Weights of a small mixture-of-experts language model, trained from scratch on English Wikipedia: width 128.
Below are experts of layer 3 (counted from 0) of a mixture-of-experts language model. Rows are named router (the router's row for the expert), gate (a neuron's input weights, with its number), up (a neuron's input weights, with its number) and show model dimensions 0-127. Each number is 500 + 50 x the weight over its row's rms, rounded and kept within 0 to 999. Numbers have three digits each.
After each expert's rows: a language model's description of what the expert responds to. This comes from a sample of Wikipedia text that the model never trained on.

# expert 13
router:406584518439571522561479506417482501561416486543564583487484491508434532457571533554566505443494574516549423461503442500523503487472521478575542567521542543472452441502458383491574474457533478484546529471584439493460555416532500534490565502533443624457467483426418547529425441462479555584531581507409532536537551471449573496496525540448547539480460488420567466516558527451481564583537
gate3:479538576510512447563448482597466472428477487515491510574414430464504476562544538509504393504526481471583442491547474413523516518404496442464594497574552480519469553476509506526437469513553489570487489443514413520438532537603480508526511594503425482493551470570395486551434495530364533538524495558396601567524426546490500491413478489555541470445463469549488540532517472409497475586522
up3:575464448404547508465499555381534592458568528503422458454513542498526460486543456473468549537468439531423552597532467509457492532541444497391444500434455444513403424600417428505507487483434538426466597578477593487570474520488471618446450447469538479495431518526485510494520532497529481450589541488567445423524506429550464484529465514500430503500567590506442476499436516514549500488494
gate4:572470444460461472565453472490484503490508493617471537534394490466510538399549515494451492436516517459605453539428450384535475447452478404524562538535448487526499473560520453450453479415513477525462609429481556523532476545518463557474467460559559389476413427445476545566600569490525445498516519518442517524561480466528533450531527536516484566587461584464563484498492548376507552457486
up4:381453546479501521560498479545522655575454529512543511382494445509516500414494497564534558479427540467399524421578419570523501460438511633383443512547491519557474542541402498493544535606492564469506530586541509440537526530566499537500459490508498462510435463506413463422527434503499576567465505475564480550474531459523530499518504478522436483498455405493471491506507466588494518513523
gate5:493494521437497498487469539488471427556431464531492563535459447460475537486588616540528562437520497451532451496510470478529456535507545455555528573562518527533419429547450434436488504423564485485520558513558362460445519483548545574530541506572456599434487465434432521496436489416444549606576524434479492511590555473473524508446527541540544543550480543481534390546527569454457600543565
up5:538531449535503496526474493523512546420532489513534433511520512567478468532385405434454506519498512569464560456491511439466478508495531522457470477394457441494588524477520543500434489536498491485506484432503607501510474517519454431534530571452454332564458574604538450520604581589543442373434468518575458518432446520488476529482506513485499505443519478455515543512381468482504398410494
Description: Sentence-initial determiners, pronouns. Articles, pronouns, numerals and opening quotes starting a sentence or noun phrase, such as a, his, One, She, and quote marks.

# expert 42
router:526570522457496528580468541457466488526401480481511511531459454561454503461552540540529527379486567525475483410412449456572496528457582472600541548532546510562469503536487481431530453519541461472539559485562460433465535386570489531557555560528428515449459524461441571550448443471433524580565535494430452547579543461445516511419477555485555593518442532408529459500575525457452582561512
gate0:483520597430466460507484526509531496551487477525553556456533591525506458373533444448510592487560489504505508478529417601432479582609542504496435561490520417441460451487572401520492437501466557399560526454545484443474406498496483433570424602469465525512475554511449488444515524545444479439498505497517506475553434433397448484572502502458570546392498481487463461522545532529572540561511
up0:481554570595545493504519442555458530553525543482552638489500504710443496546507472528546474507439554468504359404478405587493469491486526410532484500570568584502449501444592471498548476496499496468600537530514399454421473514467484519473539509422471498520554491487442497462413476423442530450518490523441548521489488475465574530431512489526521463487549471488486439494550458503512533478485
gate1:537553471503459500484429455509498413448501473488516654544426436407528504551504516548605530590484523477551520449498510533561594490645533492568570506575446448500447505453557496534385566519537627483554533535580496501457513487543483469486441552490523582411499529460550506564517483468539526465498522543561441523435492611513506442527491492475418503452549571549473422517535514517479529464473
up1:526476504432514445558494478536576548524553475531517514539465521492482504400502474521501573601494511507498537569528451484538422463462356448423504514456440526486552535550403521392564402477388468527599522438501495584480412486504440547465542476495548483529396477506502474418389495549564564473500472560514632537584478522484461537463556521477443524517480458518447537495439454521567514458525
gate2:501581478476463493577458449373459522522545487523511408500572546458458446523573449360449505481534486504501512492508524447515413572507491394506430515489409568484488481504411462516614505480421503434513437504569502434461488520506449464425505438466474489436504533478543526397548501447552466516449491501460479436546482530516530537569565581486475590549482498559485408488457507423379488413524
up2:518574466515495505583366441475523453478535518494521491537476528419524452504482404433427458500446433486466517543492523495520370598493539611440545528462563482492506507538409497489539510527420496513440459522514538519540498486516450451425478483438487434478553497495491530428626620575559488483466478542504437531591549565509490440554548517477525528595485510544443540470391479435406490427534
Description: Core prepositions. Prepositions of, in, to, from, into linking nouns, especially in names like City of, Hall of Fame, part of.

# expert 14
router:552608514504512512589492532515486436517467401539526522535417527540442591482547500499549529472462570484506488414477449460525485515544539452549589615490504484523516471528499469485492436401564404495521513426543471429449501423571496547559538539544452503454523516470475522580472505505470523469522482472476470529481534527423491541467531636429604667534460534425544421581523556486469543523566
gate2:526507555539463500544494511513468439424441478608503548405533430577465524613502510520416473480435542490472545483468496368493554512469514511533583519541514431547500465588551482447443438532552421455537520473510512519433499441574543488521455464509497463505554529518494456571461541511499473520489520520507478534529599602407473564466463539360599531474432600493454483539473492400489526617505
up2:509560505508452389454635493515580412471538477565484478539510466564422544544573523454501480504482445429391525451468549463584458446550512545515524540546462504536547423562532522451485440373447430553544498469509640426556482431528500486440483468473449459571558548436528589542500495484468430543465447517562475532481536552480491555457541513523521585503382487498496510475497584470466532488530
gate3:478542470551502420566489534503425553490517517488555577568366488568390474516545512528573474505596450543549506471419492516548600492633512494601606517484561472600487502421610505516450470524509538543561472481588476539487504485460581545456469617500505548438483488538454470482521519540505475494474478507510437510488517555432540508465507491386396571456518517419520515538530466466511490538513
up3:473382519491554616460533577530423475519545482473406478392515503404548593400487524558522479513502447475514555547509445423488515434476494416447476492482485514504485514472436549489497535520558478444483445488522489522461467543587355482545548471528556506494497462499551464508565525506511501520548512581629487548456413429530566581484441500538563429528442564503534475578547464395456463516485
gate4:516538580476521536594503428477485517496531466487493555433493558620520505479601493514446458533493492540591509493431490474469565506492462399526598544574534605530479438488538521442496485535558451482546552477506416376417531496456405446549436570483491479495472517570537652525525481497534568531525513512524478459495474456536575410495509537466558520511529571493422546504536606431515470556572
up4:482426459503499446467486561463542559583535549493504375456443531374477510505416500379540528458520500475493534464562558559514408553548487508566375466423510478426521504416543526491496508586438496574499492487502504519497493448481526459554556539441463480460466520416487525444534489488456493417578486465466499508469565574460490566434465490560467414435494383468515520377535478590520513467448
Description: Infobox dashes, coordinates. List dashes starting infobox lines, dots and slashes in coordinates and units, plus Cyrillic or accented letters, e.g. "- Region", "24.9/km".

# expert 18
router:499578528517508502555499501452413489508437470594610492515473485529470516473493498493512552399495568539510448485451448455492464584477585487508513655477558486547477416555505488412467499414546505480511555544595467419371507472573451494548560461509499526464424547497534547491471472488481503501597531480483456519551461563437504483460484615447576585464453533488507459572531552400531519545594
gate3:534546396453520570531559555388490468491387482575559503561484398568481494451574472559578577519408456530523479529514441455555546461443440498574510401518480468480459481543533450478491511462540548454566511526470549518457480547474507468608440459490429505573421542456554569417519564509563503447561486532493387505464428558523453526588539534535539544523555580522493474478530562550453484508510
up3:442423515465556511514532503601508527418568516409549411474490528544526458440469533528555441450591578519533435543550533502460548446495509517431426581469558565486486524384573495412478461440418466562413473519544478547553585505442493518555580516494473504488486531480518492552470531550538572536577482468577525410389503486554539545377523560560524529544483403556522529528529492469481491491503
gate4:513479500523619435478478489585529531520537453448358440563457537509455402526563497546564603504526552474455513550503517512484480458409573485521515436530481489495411518551548464412532395465502500479533538533573499440458603463447427460459540532482473544443501505514530454510411558449542498524483520501459501531551488531406553437582513505444483566523570611428453428485489465515454548491610
up4:499540503533497450505483447549540487435549446443502569574476456566414557440544603497504565494454503414529401508524493537465439568435530440498507491549576552532560439514507505533517506470532455498494489476557492406481465489463423427460496476425392512527516457532528559457454492516522557556422389466511616526549435422405516553490487443516524552597481434540474368505550448577544513512456
gate5:539541372485407551529499527451414537618478478388503381412506556452439505480471423531511523401469481543533490492501429537464438499542528531490510458508464499567440496627536568516512525494460581486483438461515555449500558511520578466594517585442501458512470544499470486540405518535528512480631552498477569506460480567476542510471541644483555542506519468536523528506486540476459490545453
up5:462527553473489510549470498504600482456445412492408499547483537421549480447476557469523457588444477498549510526510407437543412541554443490484603524549518525352510517599440523549520478390509499424513404473505538421476446525496420525425580537457507497468509478479498515523496509565494538511425401558536511499574491500497478562388573426514553474580505481428551473501462424552531509529458
Description: Asian name vowel pieces. Vowel-heavy word pieces inside Japanese, South Asian, Arabic and other non-English names, such as Kaz-um-a, Kamenosuk-e, Shinjuk-u.

# expert 46
router:464541530492522502571549558499398519556484417514627495460446435560420549521523542537547558509534552533547465465421440468493498597435546483498524550467520562555464466521498403449585481474495497444534603499597437433469539519565497545511593572508495559485437513479489520520528483473453535548594519485438501578555540480426588489438567568444575531554469498482566457542544556462499570591504
gate0:473470387483428483623480508516480584590466523482558567456518506453449517512499430521541505481506437496491466499477476510520500559433576447511517505519596550446515510524490440468457477488494527535440489535580487461519509505530515522579464462432517606462467509515529469538511455380466581464613560478374507586538573520491537493460543547528532435552519524488628613545379478548593531479522
up0:496543566509517563449546472511444628570530447517530549432585459480459492553469567475564519459483414559566485521519505597454492419533578417500557476522480359466465459518473471597592448515517518427521412614540597529587511583482546479540441548428531527535538501487456454551493536464453492546554470494406482534533507462435517487486536502458518497492514524497525535616474466447469428540508
gate1:487590502527529483430533514440435442515514500469549468450446544506419369389533464488662535492467516560456622543474385524471495511465482602507495508418583425491460446543509441510552476398515537355559516516524557520406466509514489522498539434565555507470512509503518498497502515469555470511518520487590501487468470447499532485503490487405564552493428561466481442476460565523539489566500
up1:480560535507535482438490471511356498434504579460429444514526598429492461479500408514459435415392574474451596501490555459499505432495491457525419479320522471440508416497488507527496583480527506507443481468477414527460545503498479501514425404524541439475451423535562515439506549485523461479538539489451580484463521517556571459482553506537513547532494575544502457396446555543517468469457
gate2:479609531451452521472496439503480535412402399473474542545604480545489429486503469521610634502497416553507504452553526582481427457541662433514486498557498386499411485491546509522573424493502548435525441486505583462493503542428534553526522593525478496464430505469482560526462488454557423535525462504477548489490432418457533486522512480456415474519543499447444501502487496463518446523524
up2:504535482656510518487506518462517534518516545555481507463466495506471579530483486409507530477576486486494453571552478496479471519445514455519500507444468472515440497469496425430550485551476514548605487493501453494547518525565485557432496450404519565548489484411570494485486542455491563490408382443490545376415531535439502607593568511460499496467519561565513498536503383433506524331516
Description: Verbs and linking prepositions. Verbs and -ing/-ed forms after subjects or commas, and prepositions for, with, between, including, e.g. beating, making, consists.

# expert 19
router:467545492456534517580479555462444475516445495631557518510428490538421514493542488517534583456526521534480460429435462485498439510538576503551503645500473511546502430550452429459534483473505442476588553434571511481484516450515463585573517513530487511419438524479492541523515423497492511509557499389421428489567526527402546522519536558411553666463508483482549522529550540465483589527579
gate1:361499499534455549498469465571495458534506433561479543493488515432587493522486570474464485460558514486506426494473495483506512529493528471476466528501485492419445425474511454551500564544498510558342556446491504548583527478497499565486546526488416599431521581504552425440470553513540491618481591487521538586512516497462461479511473530569543540514484510473555446399506458482350465427629
up1:560528527530460400493497527574420427438489504437546495503459405524514458446472429509442452521448505550596509527451476494597426450483463570368574447439459493495493534554470500414491557521527510521571574470439503457550486432500547518515470455448471492545520556547543481507531542502563480530535391477545499501479498474600524444398454416534514490397463486566507513542483388394576551490526
gate2:461471578530566461474452488550445502616493458501508507457459446478470538465439576529549456491513507581507493486489524431537604575498598425535450534553530528550383441536441478488554517488507501428500503450493468474467426572509532512493524467547458519494457428434387557467412527472497459553479575445545416550526525483568469527424600522510613429498423527472583458506504548533510448625526
up2:440443496424552523461511377477505487554506502586547503527402546489531565505426488493530453527556496523466471515481513473508496441545584462578378544508607516516480409481489476577521533498471535460447452514413504550493474480485540440595553419458541403422472404450471500435494602475512423511489578442507417533533502520449471514540558494509513359469487438543520508428473531584476436542512
gate3:489445537489461472410589570467578471501569451638565504476541506571463578449525497485567479474467428470525566494590581504471570455487446462486445455475459513405525488365627558449511535516508607508431518501587472530557548507545479386455484589520503510509537464457466495511494511422465508500515505462528496469462541408471459521549571515443463547442539564397463497454490519477504485516452
up3:516491530472475504500469481459540568476598519548549425456408459435553533508342397465509483540502508528518489611575513460463528436476516499479441438525609488510539462498517572525453496450569513474475449525396421523495426500479591483468552480461524397558491506473479524456532445484477406504494544563538598530473473497517436501412448517495543408424551468554513520552448421542610458517532
Description: Digits inside numbers. Digit groups followed by punctuation, such as decimals before %, stats separated by semicolons, coordinates and time offsets, e.g. 15.22%.

# expert 20
router:411522535367526503583458513477487496506446417617573553519502453556487492474517493537574517520470518550537464487493452453545478566525552451492600700553507526566476426562421444449558504429510484436546545454527474457540506455529491582516542534567447546427459465472407549532512450519442556550508516424494446509527584487467526528500544574458510532493494496454566508583496557463440507514539
gate0:530500526560489472460557585481510454471473485473590521453513501552512472418540406504568508504450513543537535411492394484453486368496539547490433447539425563516538511569417509456550536426562478463566426513469424496421433585512512535490568552440425493529460489429593508481513429422523459637520534439506493480447474468486557511409487445519524581445528454559504518516460525408506477571505
up0:535522477563452620506495471465519474483562493484376431512516505465409550623487558498494441526524505455479575500546528519484463549478456567556538520500503578501515483448521484618505509570442423490369488428546542541511548460478472471644426500554456512473488533565530498572555468503476403500512441529431486515506545602388510547610563488487472486541491492534489451445469463562564528539517
gate1:511523499426489501480481573456470517418501510587492486467453507465466454469520547517567541506414476485602455386516550508535474573431551526467508603499427494470476517537535524424519499543492451528522453516495511475544480504563445621480459580567549563579513538528468579501468393566520459553487467458483374555522465421484561532548401538419476552472445410442578507473540558476411566536458
up1:567524446435445472532523494448491429368493469473412485551436476520511463525523469564507562526521548506506469468556518499600494601463536432413521462457413504499515499494576511430444526542480460499451515526518549480535399415467525557569426491434407504433512531496512506482541519587549411500517431414490456530427404572564529485447440481539539492521351414502503547421475460446496505475515
gate2:540516531499487482566474516477358481447496508536509488441478459543494507435526473479519555440464559589525471424503480430509459613489519437610588556500482542589453507502453493482470446568528532457484480423528456400464446557548555436546469463564483497419508536580598546459473435439550498546514548541470488565513507418526552538537522529439508530438622581565579487551473549471436531585532
up2:500540500595477544461506496500414517492518553530474513481461515554485501398513495414535527464462479550549437528582566486480508559567422500556626454574486495482570501502514521501548530494519520499535567494564537442579458532581566560615534511476558495491558519478464552514553420452523492542513378544504409502465536487499519662601482403455467498580610562564535468435487512470537513512495
Description: Capital consonant-cluster starts. Opening capital letters or clusters of names and acronyms, such as SP, Kl, Sch, St, often in technical or foreign names.

# expert 29
router:371528480457582504568457509466494482551421439522555555560469489563469522436510570573598518459482519521460504459428475497515482476464509466511510630524471500549466462517450390407515467484491503414463487471505476464450572408552486539506565584519462583445514500468452554503472484486455481525532568501401519523566563507467595493456527574498620571512470578457563464556492524446471556556603
gate2:442515468467501484600490521451510464600540562467504481485486450466558429632481583491561428457572639511504453533521518549469489504520517554492502462487482521509478509504449456535515545546539480437484510509508493481537504502569359508490561442557526522473502508486495418471502483521533497524486518451379506427639550459467521554589461525422467519534568505400496542518527509572444620562630
up2:561520460630454600483492412459533553556616475495453472506520556535507501471489559403547456514507450539449458503472487525508432481487514487511589461551527536515485504428538616464543576450493380497452498530445492519548363453510526497426497457474535533543545616498499531444556437504478465416492472451477450484522495433504452540590607508476487543521495455443534601529512460521474609482442
gate3:476517549608467539450568433521540480501467503540576560523400560431470532494587508495513474456501522489511472428459365488524501483514460430562491564492499503478508536483501410589561460481543550464481532534487562451434493459561505437565495508498467488457503598407545428487454497409507499452464492509500572505633512461487537391528562507496556466452554479577555589407503416537385500446522
up3:506434402517487556498478509461554416494508506533475529484397550452516475543507479428492484417458536447516362533436481529525539462420451549450455495493507477443509563594492458477582471528494449527424524540474517526483498520575487540528510398581508583539558620436565504535496449505446468507475552431509461497514516439515564518545595506442582456405494573444593457474458486526427491368528
gate4:490623564540495538512483559491478553415486524563565484525475475471413400496496538499462533312551598464513478468539512433515493552495543555504588499464494520532499431546480433516517537427601529539548507493633572536442594498527494490519493498522471548502451497420514521548543537486519451587505512458540522488568492533389440521532418590451485540492483499414465473503501534543548548465591
up4:527439374532530497556536565527465454616518449469460546427557490501491546594505561487588538553396532574614451481442470563502509526533480454507465466540582487441510540521509647500534475415552436419488532450464461533462511517433459521537564442500527591548529563522525478454491475363485570482493509494517495491407516484440454478495569505496406538503485411491472465527519552447447505488461
Description: Word-initial prefixes, table ends. First pieces of split words such as in-deed, w-ildlife, im-printed, plus closing table pipes and == heading markers.

# expert 21
router:500552491456538506521501534397465523526402375514570500497418479549462494397522533524537550455490572592507501433457446452521477552518514467509578547521520564570390463584451467471543475488544458437545558444612459501461561492498490551522542524536443551454441520491522569555463467471474524566606568468461478508567539430507544521498547576433505603532459502417482448562551564475489551561572
gate2:494590493497502498513543551490476487512504625493550480507487471573519493579502521473471470547540418564518527554437472398452570536521507491509510517556610496581501468672538480494463525443477445514460534499473571476488613516484510587498523450658472468429508477556500468586477568444490523434563581507419521581593512502504543509570549510536458552545507498432552424519541541572540520489522
up2:376452517440538476461572504548448504511530518467537502589521510477453503539469530526515417549435447342533492427487429560583505484565481479532446502579530572486478439510534461519478490471540456479496533506490486485479542532523511481383396522449509485439473380506519504502421463421453492482470601510463539539435531584513535517429473478544572478539507462503601525477550533476351532427413
gate3:502516441441477460423490514602514528491476520505510565575543357552386542443456516464604619507517488402480499541436496466522470489483525476545446521513470471517458490486514485514525465476619451562555534529442528507532405534498567501465416503526517489546452511533466505532466543428536511522523344477542473558439497540470583478478541521467447565519539553448519334562437520488457470473546
up3:585442516479601464530478482458475502428424489492458434480543492527515581498493546471490509533464527491445530569556609406422472493523571495380450500468615479567604525481543601513388507518569344458443467559501490445483588501447529521532448519574520516509578508543485484503442477490489474537432461504458544506476427455479478516427514508484456577472431503445501547535561523438591482478523
gate4:536507484392630549509504495525478511510479596540561520510393597589468480564499552478629567527559444525420498520540459476454531495436484472495527524522536523588464444527538524528509544529590494471484498535450570439401478527595541596542504471566472543517545469572539506585489548493524558565557523487453491505528404459507593554496470498529485423619527471439538535480525554529528444565511
up4:489469487416586557498493442461507531498444584496498479541422513582477375557421417565550530519505480437486537432484408565465364479497522547492499501432506458463557464538566527511548467538534508374417532472485475473517544547524586501546511440546525481439587458536517479454558460457563466503518597509522528539418458415450613494557473485505478446461504497515534517545604472469481474579566
Description: Colons, prepositions, month names. Colons after infobox field labels, time and place prepositions such as in, at, during, and month names before dates.

# expert 30
router:458565494498576525540536538515454499532453446578543506524496477503455526447526506496526557441492540522464498461485442453538499570547583493544509668570480556480527440567436453406551513418493400501507570506565494453457527464582491571584545503511421509466463499510455593503539418466428584532501508426525495526504498556422545502470551597494574664517452523433523488575534534484517472487554
gate0:429443475512555542536526593463508499502492475500538551511455414459454557459560454486554507426488456366466507436406514567401484459551533511505410551477448595503511413494428569433587498523500548499560541528494507545458536459567540541468511507530509536537524571512435548424478572448464454513535677547513433564482556548464508550490475487495588529488457560521475479501529637531510508487475
up0:423454481589493421502474468574444531600486445483408519540570497429422500525535584483464439488548495517590400443446391418579530525489572494569593528528506491518545593466500470563500474552511433517443489525559466427498462575584486472475434544576363542404526450531515423533498487514484545548528544553474518542600516529436549522506533501529507469527519550421469484468501496498451505505532
gate1:467563455548545565503479524523486533455473533644508539456543337464479522536503564629527501468420470530499534468464512394487549584503508558544589493507495399540514415592473529501540459527497553466458450500475468494476497557627514472533558513467483503412496490481505480480564411505571539496507501487474522639548484422518442508529531537452551501530515563506461497591513553393441502480482
up1:451470584507483486509502519482497521440595456516511532551505560504476502529578433437499515432546465510571627500475529533567493402514477515457456506419487581530366494492544543570541500539450548379497464504575502491538444453619522515524525577549384472478564523512433342513470513557386463489498533545513512496428573471496508528463463493505466462503487524397507470432529490498444501557438
gate2:527546524549449513511460471506476506517527415477481484513538520487501356501498527476464512466536486463404500474406589461498425508505415586521515501424439522436588612459557460504549504461509512534567492499473474462455493472591503497435487521478440457431417522482419405448544450526464523459510558445479537418573462476504480474440597499493559693410493506442553560490498529490515512444424
up2:558495596420551548454451526480484491564498509459535517470454429541496466349529555419489461509504488497450547417476520540489493448529529465549426575471480427545524477427542494461557563553517488503544319483574509501577371512569466488471488539483568505473536488457437566486510519444383514513472504495507431481344605494549524480472455500491410481462483505486540525525534521519453509512453
Description: Capital initial letters. Single capital letters starting names or abbreviations, often after pipes, dashes or Al-, in tables and lists, e.g. Al-Hassani, SLV.

# expert 11
router:462528489433552521592463550469451470571427465540519540582452464464470560443498528549597537480478554516469460429529447464555476568499563488535549546540508545523503526655470467404505438486493479431534539436570443459470544445567496596512550484501473539475417456444446529499432458488428521503596562435453481574506505455490569526475603517479537541547399521421553465545565547500481583521561
gate0:438546516455540495594601437581484488534472441559561488457458496521526473494548549479500462506481497476529490411510499510518421553425554496413523527484479466570483476498536564424599493521531466391527571475619464476452510517465574538525494541566497566490381501383510525528532466480496444480518527439432473497606485498412531497486520560463527528606498565432593462496451502403421524569567
up0:615488506499539510499556465525481638565437471505529466499500490457550577522486485565562498611397438536462529575517409489496447578426554602394447518534575498535461509539481517481528538517508461486425529518550426453531518477520373508551444495425467519484555521525512451487503525590393544445534490469534473576524483527486435506459430510589516482599526513427426486544462461504505585494542
gate1:551464504485422555502447571427588614504594445531622490521426552499416475490497463480484543557472533437475517345497369540529429519467520604494546519407578468497525523548467523456563512569464368519496476562486470464470521562546524427520512528442472414498601483465441514471544485537476484513460526547518508494547506460489571586493524520515533525561423493489567554499541539520521485510526
up1:551461463463513534542577462552442439498419500490454572498468404502551640503440549580444480465598504426536443556445548493558482478472476439438516509600465557526472507500532445569478499541492563495542561447553420571517524505516402567476485478624471580502484516557474518566440534504523598575556418545500405570474553527516485415445455494478532493522490506596477455526478462506514506423489
gate2:563574558434492579528489550456496440478484430484506455517517488516489390567480461490496437417533528417448696553470526470482488595516467431464465500520528524441502519583528480535471392500455367548505467592490552580406527501457556505504440496585504446498528505463513525503462566489527547475508446474510469431497486474441584568506467589493484538438463531432515428510578547537547530485469
up2:583545568507335496508436532432621532461465478510550505489546469455557496521534514378500507539545494490443600491529547521432514491480456542497477505533445502472576521544429560502524443571442464554439441577534459457516544508516548523566481426430481450535512510467535530482457437513580508538490480406490614393493503488538550495550492541553482545536411604441474474467450479552488540609539
Description: Articles and determiners. The word the, also this, same, first, third, main, after prepositions like of, in, at and beginning noun phrases.

# expert 5
router:520517529470571524484521562410444452554472403596562473531487459505447573470539575547576538414505533555556506482513493453504473568510545503595551601501470483500479494482497466404546444433528425466534493443569416487502545500481500542545526543495522593454439510422488576558487460467440506508542547436427430494541584467459550526522517546486574607579469542504511459524576593436402580515514
gate0:440482562482511561489528484585436528476488461533581501595503453470401519558547483506525519558493486529548416450396514449500480520521476580499541597491546496428474477576381504496535479478480442482493498547458470562421607499437563490470468537533538548472539494523525497493400628506415430556529473519390415581570547469465518556467467445545465589552523522540550428484560561485497565543499
up0:494570531560556449509428576440519566500412592566500588558537525535486424456587483477473552509476566504528446537586471526510540462386532434530492412495459428476512495485551512575502556484471509467443490509569547449432566369526453534494509520490458483527542509440440451448504434506547513513453474465432588424460513568428535566584477531433463475459485532490505444552380404441515495474528
gate1:534458471503494459487518632469381586527472496570606554493468470501508524518487419561527559477457554510517471451473490528556467541429476486463442491531447443514416525546540544466471547589569486426466591494586554503442516496562497456505582518458474445567514475640583555519465520556493471483598459462535550588470462570456435567526501548475600558506473531493518448458495550482572419545521
up1:471468506454507472478481441495454621484523427413487486508451609511480422572571406473462484527521519503485548521505521413498555488487474581470472519414479500496531447515424526426396481488483419521465486466471420499455475496607476439582481424506474448575502511503487577519438536578408471591475571502560486530485424573535452444524518510509542475432386516498512482503409543454585398435492
gate2:478468548504527699481580520470562544540447453512535513491492479425510603475608484534458590532507504493510548513500525517486536545512481518560561481479517441467428510534477561427525430525472393434544534523529492557506445482469588555525518524481531595429472426460494524535474472488469467506480537492339413522483541552410573455581421503526548518539424578476484454536553572494506507542504
up2:494503538494529598522558458491520419601546530454573537371579469505493520537463533538506490439547480494588461530441520527445518576357442526429577468466509499514404523472496454403483431546452483580540502474530519569472409528474562556517509450568523558523489402420521565497491425488465521514555489565429547453474505600503441479512493474430563477535533507497532460493627532462566487518468
Description: Verb participles after auxiliaries. Past participles and adverbs right after was, is, were or be, in passive or descriptive phrases, such as known, cancelled, thought.

# expert 2
router:455540523499554518541504571511424452549449443522584503491441472531477536421548548540544491429508528532549484465440429471516497515525534433555570535512523563523444410530503477436541521449548442480532557438541456497465548502538458550495593546517464604396437486481479501537476511445500566566527522421446487566534551405486563526475560635486580562460473514384546453551571528482441603487596
gate3:487450446347479529539493596437442496440573547581464612548485450544426551506450472492473568535487513441536456463518439481436446583495502560505569532419520518508485442485514501407445422486500536520553512555512429528485549443494531481546595455579569455502391520509350551545500525505418549425510507555559427525491481505439581516505480491491550491532479458490452549517554551458467469508447
up3:549513456558461525498484583488502488419481432512374399475406456488544455477479411485445522538540422573536460613530542461542485483446475503538427490528444509440419624517552482436536481584569560462431552442544525494535490495537408461566573446503455636505497478532510489513440534493486553469552521480463489435513465455494472437496548483579506500466510510482564542541488454485612451490604
gate4:510511485516484578516492595502544463421531582554498537574467504598532512486521547537450516460328452420553445566480404449519528478491497547573581509523505490505562553466485496447470412473531469507588582409517441461466391436484551444536558461637507534603523494525506544483462488547539479440544566548477517587496457499470517397498490461469504475505472551467427558542447514477483443512488
up4:531505473586495487488492569528609539531489543461486473619518540520533580482442587527472488523455571516611502537509578446624540508529537489478591490549413411490538535508498511564481520416515536499579591527502485438493519491497541547517572497493491454449475430478577495479411494412522541404550506482466524533460599448512401441472527472489506553420558530529465614452417480475417512524532
gate5:453468461479539531518494483566511524497486551496549433435554454516474530495461495526587606546498564499535493384452474389445503526506475425430497519550460473476504439542525521439425528508517520426527605468500491414447465475487488480592588427489426586464561455496523521484460468467532478480530398547546582582488475546511381427419468467502637471479508450572531407538553505439542451513465
up5:534492485495489500542515515590515434492479524533475478462546491417497485516522395453546452476496524488524485463364518486506577498524493349524544519573519488476550456553456508514439524441480513513450592472460435425488437511465503470513532481484500503439547496505614500522442468464541529522467345518527527535498409655521455381532437556518558533473453496546479372528556492463441537422432
Description: Clause boundary punctuation. Commas, semicolons and conjunctions that end a clause or opening phrase, such as "After the season, ", "; ", "but ", "while ".

# expert 0
router:442534572474518513506479521493451502577469473553542542532472511539384523409515485553520608494496554569540465452527406479550528515533511469546555634562507497532432422599486396431536529439560461454554602465577511422406509456506522560614504480534471516423481439473464578506468509427451521544567520435513489600571535479485524492466571563493503508556472499442550474504538527481467529536571
gate0:498551464458487550585492549487453506504401422533522545496471471491465529463497524532515570489485530539483445424484453505536516527449463431555532527558369571540528435560512407427548477444531474468549434457452478433464480582511479509576520525440423529393554584449470540474448446492409511616536565513404497491571497497431578525519536535487504528581511547482588396507534561509461562580557
up0:499474526515506515505542500548508569496430493487498593552521516516523468434449474507465567521466477490476420463525462544575548456483405482469513481579410524527568354580552410472486526499510533496555443522406530474507501511445520502664489431444511486395610498459541509456497518505390492575475496553485547560571450532456518495572536508554429435605543537512557426455475505573500503549563
gate1:491468448554461547511556480475508501508466529550480370540417581506512554494567536560503446480481572608482514515444496564546463423458534492541510506513490540435549495376461450411551463452433488559461484574546520498537527496490601546528629553522521543503416540386430615463517458483482420491484546407500555494505521462446482496405578466544536518462527552464537453411585501486488484535504
up1:445531491494484553539517474552415504541505537420437472457532576435403572436542508495532493458488492514478612492560444540447507475593546410487543435502466481587456557418403430484501468527445531451500531545504505496435417559486527594529509559426422451465481436518444657464438431490563535523509499495528552578544545468628495496488638455525497497478508532520463504464510520470526496473497
gate2:544505505513449539510438491488449455527514415540431431558391539431443427390568547606538491532478480558504512451486476551439499479430511376613551520582453569482493486493459353522522418467533437490474533445478463435474538496576572520545481525510487578530467489589485521477534461467532500563536556482461467465571515528550538552508488469479519445575439512443566456495521498510374539527556
up2:492459448520567516472362543541508496547492510534503474557474579437465455474563502505540562521585581522481674491510497398553414569479517560520543439531528568508507461557510518469550526571518512402543442469513460428466565519492452494485424455510469599529421488584496411519496545471531573556514529535457477594440453604561514531475482437440471458449481430561444499499480499430508477541490
Description: Capitalized name-initial fragments. First pieces of capitalized proper nouns, often historical, religious or military names, after "the" or "of", such as Mar, Dr, Fr, Gr.